{
  "d_model": 256,
  "balance_loss": 0.00342,
  "balance_bias": false,
  "beta1": 0.95,
  "grad_clip": 0.5,
  "seq_len": 1024
}
Below are experts of layer 6 (counted from 0) of a mixture-of-experts language model. Rows are named gate (a neuron's input weights, with its number), up (a neuron's input weights, with its number), down (a neuron's output weights, with its number) and show model dimensions 64-127. Each number is 128 + 24 x the weight over its row's rms, rounded and kept within 0 to 255. Numbers have three digits each.
Before each expert's rows: "gets" lists some tokens that make up at least twice as much of what it gets as of all text; "comes after" lists some tokens at least twice as common just before its tokens as in all text. This comes from a sample of Wikipedia text that the model never trained on. Tokens count by the router's weight.

# expert 30
gets: " | ", "0", "–", ".", "1", " |"
comes after: " | ", "0", "–", ".", "1", "3"
gate0:130120131123126125091139152085069112166125118102093136117118092161112146115109124162119110120121108136119154138156116137128205136154096103136145101073129125118087114124158154108111098140132122
up0:153161124129158111151138126130140097148121110117110165139114124063090142138167146116135142138121115137161100094145135122112146148142112095145095135122143130106120146138108163122107152137137144
down0:148123105140144066158110136144118139115154196130139116155109084128139146111159136141125147124149122150137141118119157157135128106081152123108143166117133148126132108121131142118140145164136163
gate1:163144071111137164106126124125116135106099102171153165147198144158093174135147107107155146161088102129134176147069119086118160158113119104115151142140075136134152128124139110135145114113148129
up1:113145138156133090149108150178131090147137126157149111143085138133127145151106157106140119116168103135125089110116158121159118125099167157140118126136160084153139152134116136132105119133116092
down1:128108129139101134161121146119127104104115157147158160110147132152166156124121138125105098148145148126188124135102114138173149119119177132135142149116099093117163147123136158139131126107127119
gate2:121105117105139133095132147178110107122068167132032172156167074155124133131150148168132114106122098145120133179118155128105130093080169140143131110125142124093117174099102107122148101088125131
up2:153116115116182138119145096098107162143138119141181105142137137131115163143128109139131118120099140131135156073095131124109111174079117119136133112124121120180123132179144138105121115165155131
down2:159083121149150144098106105146104150162097118174141187124133120131128113128109104117125136156111128089117159143117091153115124128106110107132150159124137126164157121130138124135142134088121099
gate3:120144121138141126134137146141135134177126130129129102110128107122125129164152126106118150137083130114102128126127143145137140145142125051118109157137102155147151168085112117118172118110127122
up3:138138133150125126102086153101142061126105110153133140117142133088109062113127145094121138117118149153105116124105190129125149078122170136118101120135094108099073142150138083162182123109090137
down3:128121113132148145130152130134103129176123128096092134146120105156123167098169124130139142072151140105119104143185089091126104096128114173116142132127098132129106130109105128146141114139105093
gate4:132140117117108144148137140130115108073147157124161140116141143159157125151088135116134144104125136152134155131160137147089101119111163102138119146164126107108122063168148114122089147117134163
up4:042178133148141171167089130154126135122140159151140119130147194134140153110146127070122160101091129130148128131123138113085066107109150158124133179126160149163151160134151108168100131145165131
down4:126139157172082125149144118161109112127107090123109161149142104130110140156115128114165117151082100112147153136106171125130132149150146105087117110127127127100147164089124160121131124148123128
gate5:099122156072110122121128171163099135167104143155106172168114134140128115115096138130149145140091146090137114125170148134127103148186105097147110104105117147142114119117134109141149095104107149
up5:103086167113139143132124141140106173122121106112114119136121158112164140123121139112111130117162139101123146146186089147150144122164089096123146108121133133133112096134119119144099087115147172
down5:122125119133106121104140123143148162101143179104158134102082111114085128170134132108123143091107143121096117132149075146108138123134145134135109119110089166128115089119146104109124159149171084
gate6:125154132148168154127098115141110111126131122108136155119131127139089103144090132188094122130108092100130122093105116123150148129128131130113137130127119138111046126139140141093134148085123163
up6:100137127090097137114132153097125081097114146119082124134141162147133156112131108146132102098170118098155150188110149130139112109131151172119136137098105080107125124096146126124144126156106110
down6:150080125158150077092133162140161102087097119110141209137118059148122120136152150138124101118097147135165108130093117152129161093126115128127140124089189121098174167135151158132173097103117127
gate7:111127146118115136136134122139102121133079137155098191137143149144141135123089134114105151190111100102138110092077154115089111157181168117107107132108122123116123112124140104120160121109115098
up7:133155147137145092149110119110133111181160134138093094102121114139119156154161111118139117128124098147096093118110121115125141131163134108138112127139125101188151115106189169156071113163164106
down7:098128114137115100141126136115131102183107144171135137157138116122133118149151090109154125089160118090147135115097129154112128125159130074144105123129175112176151143135071135125144136174111162
gate8:121165147175144123130146157101136148118092111160109094152107122104143160144096064123155117128106125084060126145088124145131177107143095128170110117110140124109133133096112112118098090134145092
up8:154085090112116123127091116155117125170134139112174167111175105176113096154124148128090142153116101135153130146141131118138115134075105137094162097171127121098107133112169136119127145121105130
down8:151170135139123141108162134140085116107139151144166195109128140158114151120129122079130114142136144138123132155099162090133080131139130135122117089172170156114171142135128145152127132124112109
gate9:124124101128096103178123082124133155133133143115188098136118145129142121110122092114118022127164101159113129176084110126154133102109106132118142141116123108122116114125124131140106124144122109
up9:177131121172178140147110137116118134141146095118114104156118153113139103118092101166138067124191108172093110152084133108151144093116098164119126124108137139144112123138114160144137134152149114
down9:109110133118120166120148134137130137105162144092118122092105094135126166184120107111134167113089138100095054101134071146125150165132143101132099143091069170121092121130149119120111170140147075
gate10:112179167165136134118087147130139136156133143085110120137142110131131092158099140142119133108149145133119135147175118136131153068081124138143103105119139098070131093134133152130116109128105107
up10:113098131157196137130160124142128123144059185082132118124142142109137118134127129076117131112142151089137169108167124131175118089114094105143147101133146109112153150146112104097157108140124122
down10:112122140112117101122084100126138139159105137108132139106122144144146113109122143113145116148138126104101134134132150187160136099142119143149160166144166135143162118141145085047135118212104144
gate11:077164103128118129159135110166142126131188099150113118117110154137138124115122156143140148129076105103104145130131136110105130141090181137130110141103063125112117103181122139101070136153137124
up11:155137165171164134127105123146128160162091144185146121122128092130118136113114116137104122134121170126116098123128112140170140170152071100110153114153138116081132111108124122114125145117153123
down11:108095130105174141095129131172156122138139105106141098155108126109166125158148127096182097123103098101130103167131132130126135151142157152112188114078162125171090136150134135151160106125137103
gate12:131103146115134101127168122148116155182145150135113128147137117127122097153119112133122096124117145089096109143127130118157133135174080158093140134169153128117117121088145102151100116142130086
up12:117125069076148109146128118128123133151117131155133109121145119164111161127152116127145171147147137149103124130077120149123136117081139113143143142084116091063102132161140121113087103120120136
down12:157126112096175111147136100180116165151127092165098118132195128160126128153128123102129097167116112109119150142147127143092083120111121139129102131152115099083146099111143145125112118094093142
gate13:159118104073135088105118098141131126116130112154111129174105084101099143088116165108132134135130102158158148143099123117119126130124158130115116127119166129161127158124083197132165138112084143
up13:162110113155151125100143167132142127082127114093144142119142111159090091105152140157091134159138125092105113154122138132145126148162133155134108135114133152113078128125102129151152107115113116
down13:159143105108108145139110088115136134162148110123110136098115101135146146148064116134120140152145133145129155076113157156117074118107157123080103109113142119129152129110140138090098150154170131
gate14:146105134138142109186144066111108158112124161148128140157129133121098150136091121097132095120145162147153124190114111075121133148173076126136201125104166105134127120133138175122129133139142131
up14:145170143084136118118141126144100135109128141132163119140113127178093121140114133058166131153136181094154138131170142161118118152140144148162108133118134123102118148127126092158136087165121125
down14:147124159115131113148097119149146162140139098099106136117135138092136093183099151128165086149114138115097111140157119151121091164122119150145145122180163106128106157138102127109097110136092119
gate15:136188139129084097165110125131121116121167137144173149171134143135133134113119098145134124095119102144122139139091135132109119152103112118146148136118143155137151137155173129098128165142135097
up15:118138137101150085155102097120135145113136124094139122103122100085127109124109119144148144155157123100120129163153135127126166141199106094144145159179128126077117084146105131087125151143116124
down15:112115161107142133116139143122114164148130152136139100122140110121131135093084124160121133139136184098087156155162174123104107188138099161123112089121098151110086146142090135141115078158145139
gate16:168104131151091094109145164134093149129111146169109175148104080082124137105127107145122123155124090132102135158111115116103124152168132134133142101126114142131169124086101138147137127105108147
up16:094107116086094107123146142128140114161081156130145103124169149159135061085131150142140102110124152128139114174146135158136130153123141109136117166133102147104148129086110055120140109136105119
down16:150130138097159129119091149122112113134138094139147110173131120130140142125153158117163096147116120117108151138122122145103117138134148160089085130130097087128071113134132142157109113122111101
gate17:112112134139147126173130140153140123170121132120100102113129130157143099134091145104109127118171158082122109174130133100098102116129097126113122149141153124150142160103145165124170106126137142
up17:120112111123168114151132124173147135110132115083095100089124089119138131134118151151140102112137160097090155156105155123118166147100102117129131152105145145101079149066146177118145119151129140
down17:119174143089113121092126136103103136109122083093119086075142112089104108066144156147117133113134100108143145117120123112120176126166183104143146143163085121150098182138160154112136111078134126
gate18:110100086129105102090146146139121122121127163151143100134144118121093165077135142139093145180135121133107140111116120118148090107139112088136159109102171152148091182137109135168137100084107124
up18:113126066084065166129137097147123136087091180157131110171170159155122129112172134083157116118120090102132136179143114105115103150126137119127148139137164141149149148171154131134115115125135165
down18:123095175152171142142087111113122112148155087171108151125167090154129103138091136132143151174145077132113102097120152164105145156136141125110157123089130186159126120096112156126153151130158089
gate19:097128098136100133131171162128102153101139152128100147141124118127060123101115107122136147183128123138152105140116124115141144153178097127144139113082136159148108152110119117127128090099105034
up19:139132130126121186118103085149124111127126129090143126147142131164143156167138138125117159176151174113114153131112114123134128070124159108135145123172123134052168142144124153141099158132126180
down19:074104135168106122095132144105161129136137124137123112113133108107184129099131098123140148150171112089145121154153141089132166125181141128120150113152107138139138132118111124145087130135095112
gate20:109159095134134129144130101138139142099192140139135098122136121152104135112153119129060115130163139150122152147093162099121135143156085155140125162113087151153133140156130134141111136134123132
up20:080128103116145122122131116166103180080118107142123128120138113162090163096132148129112100153156163148097148147112148123116130154158093081141137135126128100151143138176098159165095131140132148
down20:119146098155102118137167105118138087103149141117151142133116127147160158105101124124091153091144165100207160136129127121126079114120133150133143124111138130156151144069108135076146132104086147
gate21:124128126142113142100112097176123109109173112148119095146128082125143156155109145133143135135104132123120135110156118109172136122101150115129138116136111145118098135149095124107111132114110137
up21:113173116107149171153097153145124149109113102149116157152090113123097131091127129103103116136120084095165125145137123125077161173113126178133141152095151122144120116140092121124160097112068136
down21:143098146149080141152093145161117133099120131124126131098174103128083165093080071137142147157132095154126147083130125100155152134138158106113163161152058128133156120128103100087144122097126103
gate22:126167116092123108181122139131100147114122153102143088114112171157141113154084117094168103141190150105137104153156136144172139136171119095124132111104153107104158195141122131131178113102128156
up22:106108142112109138185128095124127142115100145103140110120098122123142123108122113106128088111143142151125158140181155146139095151164161081135119131120130130131157149129135124100113124110131128
down22:134125078110114132103159102154153143111132086113125130140123128102156115136139129112122133093124132160118120098110181117137128138157127140110150087175175123163136137133136114139140109143137098
gate23:168104108169171151133150155162132174149172138111109147117160124122111148160116160147116051139124133163089114101097108135115116120149115115114151144125146160148098172136124184141150140131167118
up23:117130165137113118089173104128135125163099144108099124134106146105137109161095110138116130116113117141125145197208145128139103165164137164117138121110161151142158137130128142162108101114122104
down23:144118122138103138095149115096133092129134096130111120108091131132154135115174140131129145151092121121144131137119103127138140122173134120103154109141128163114140157124134084136154169124114128
gate24:129081176137167157106097112122124097155117139109186125111138127129140076141121132122044159140160167118138140178145124100123140094108104135145158113114135155077136104114159155116101125107096141
up24:126103151152180143112079131115144088149110151114095142138152107079141143081155125129097179091129145113139132156183124101176109080103147113149139100101152123094128110135180185138142111116117130
down24:116161122124096084154087162112151105135123131109136167129179145113144140088134136153153102158164092103089111101127099173139138111169161108112162152136116123160128088118141086114161146161102164
gate25:110158112111100137093096119124150078160133115121130142075137099119151141189132141112141135171163148112157160132111108154112112055157141125127135167126122128129138150113096079120085133140137142
up25:112083132114118079125138076132108133131149143122129130140116126147132142125093128155132115136104100143120104127119119126184180177150154125181136143077169131145181128167150153128090137148159138
down25:156139125109107126160137134148072109144116168130146112131163138141071133145123132136105098142153097149123083112094125111091133129130085081094120121114135157138116171141111117158130116141115102
gate26:120184134160115136118136167207118127130124129123064160127126137136119138164149153147117131127157114130124127109106142128051099088102139103083143137132138151141122164162105176118133128134137158
up26:146099094109117096091163128109105146141115130143148123172130099100126157168096148150141100132106132125125134133124094099178102173145139179145141144089125084107144108095121136135138121122164120
down26:140136098118098146127129123109153145152132147165141159148112128149122150114106126106107117127130118113134093127136162088117131109120136123132095143087127137136113126119133151122089155142118128
gate27:132135072130136136092122104121136136142135099102125132104150149163107123138129146150132120158121080116098124089108126129118165142122109119116095073130095136089095138168131168088106127133131133
up27:165109151146113092158112108118124126111119160176161150152101079078147149120122122107082114131135118127145128150081095139137133062152110162149155129167145106142150134104111129142124119120149128
down27:152136102104124139140138159088097082163134152176151147130132105177138124088131124102111104134089142098162156140089149083142121113130089145082102184104136110149132123094104133134146108140155156
gate28:168121116154133109093070098146117128117123108130107175123171145105120126080126135106119102123110099183154137161089134121114161151123132138144128104136122146139098164106120131152089159100182140
up28:161084105100141160145085159162145108145124158101102137115121139098163103154103154121118131120148127130119116108128096153112112088116165111095140151167146129107143118150184130110126147127127116
down28:116145155101167107118150125116145149137141090114151124157109107091110169119089098124129113148116119145109130109132148073100124158143148142136127116143121142155095149180127120165125097125130078
gate29:125092127103119164096131138121142088132116101134075135127152137150130127090182139116122134108144201139106133162132163114107055106099140099120152131160143165121122126142124053135152136139121120
up29:087136143075122109121136128142160170100172108159138123121144115114107105119150105182118138126123042116121140138109123117121156157105150147158118183140118146107109141161150156129132112141135147
down29:120117118170170111151130123149115167133132084199157128156158118103118067134136107132125149128154142117131095146122140128063151142128114113149142130112141131147109110143119136110152136096113090
gate30:150133161112088150137080127113144139172122107165121182099130142141141185134139109157096108112122130149123125128115142123122122129164111101134103122185098141118171148122172167161145101111152176
up30:122121112136132123119130157124140132126154127131127139094174131137138102120115143119116111145090123134088113118130127095160139102084178153164116124152181165087117110157127098129144122128111124
down30:163105166143151125131087124103110160145123079142090119118161140154121128145100127134146113093136086152143190171075159081147165144134148140105173136181144116137137108142112158172094078105144158
gate31:117120152107152104127120144126141117175109088119107130126111123123125099086125142161162110139141170118134128111140128114133117100160098105119129141096122119098087122143107135120128131145126099
up31:139149150075157130113081165132115137156105137096124124156124134135159120160129139133094119112087151124143128142154147115135128084161120184133132106106121143086133163084145111151120103159109126
down31:144105163147136127142133129150142101134113110133112139132179089154167137175117172123127138144082146114106118138124090169146139136122096166125123147080095164135117111088163108129142088127183116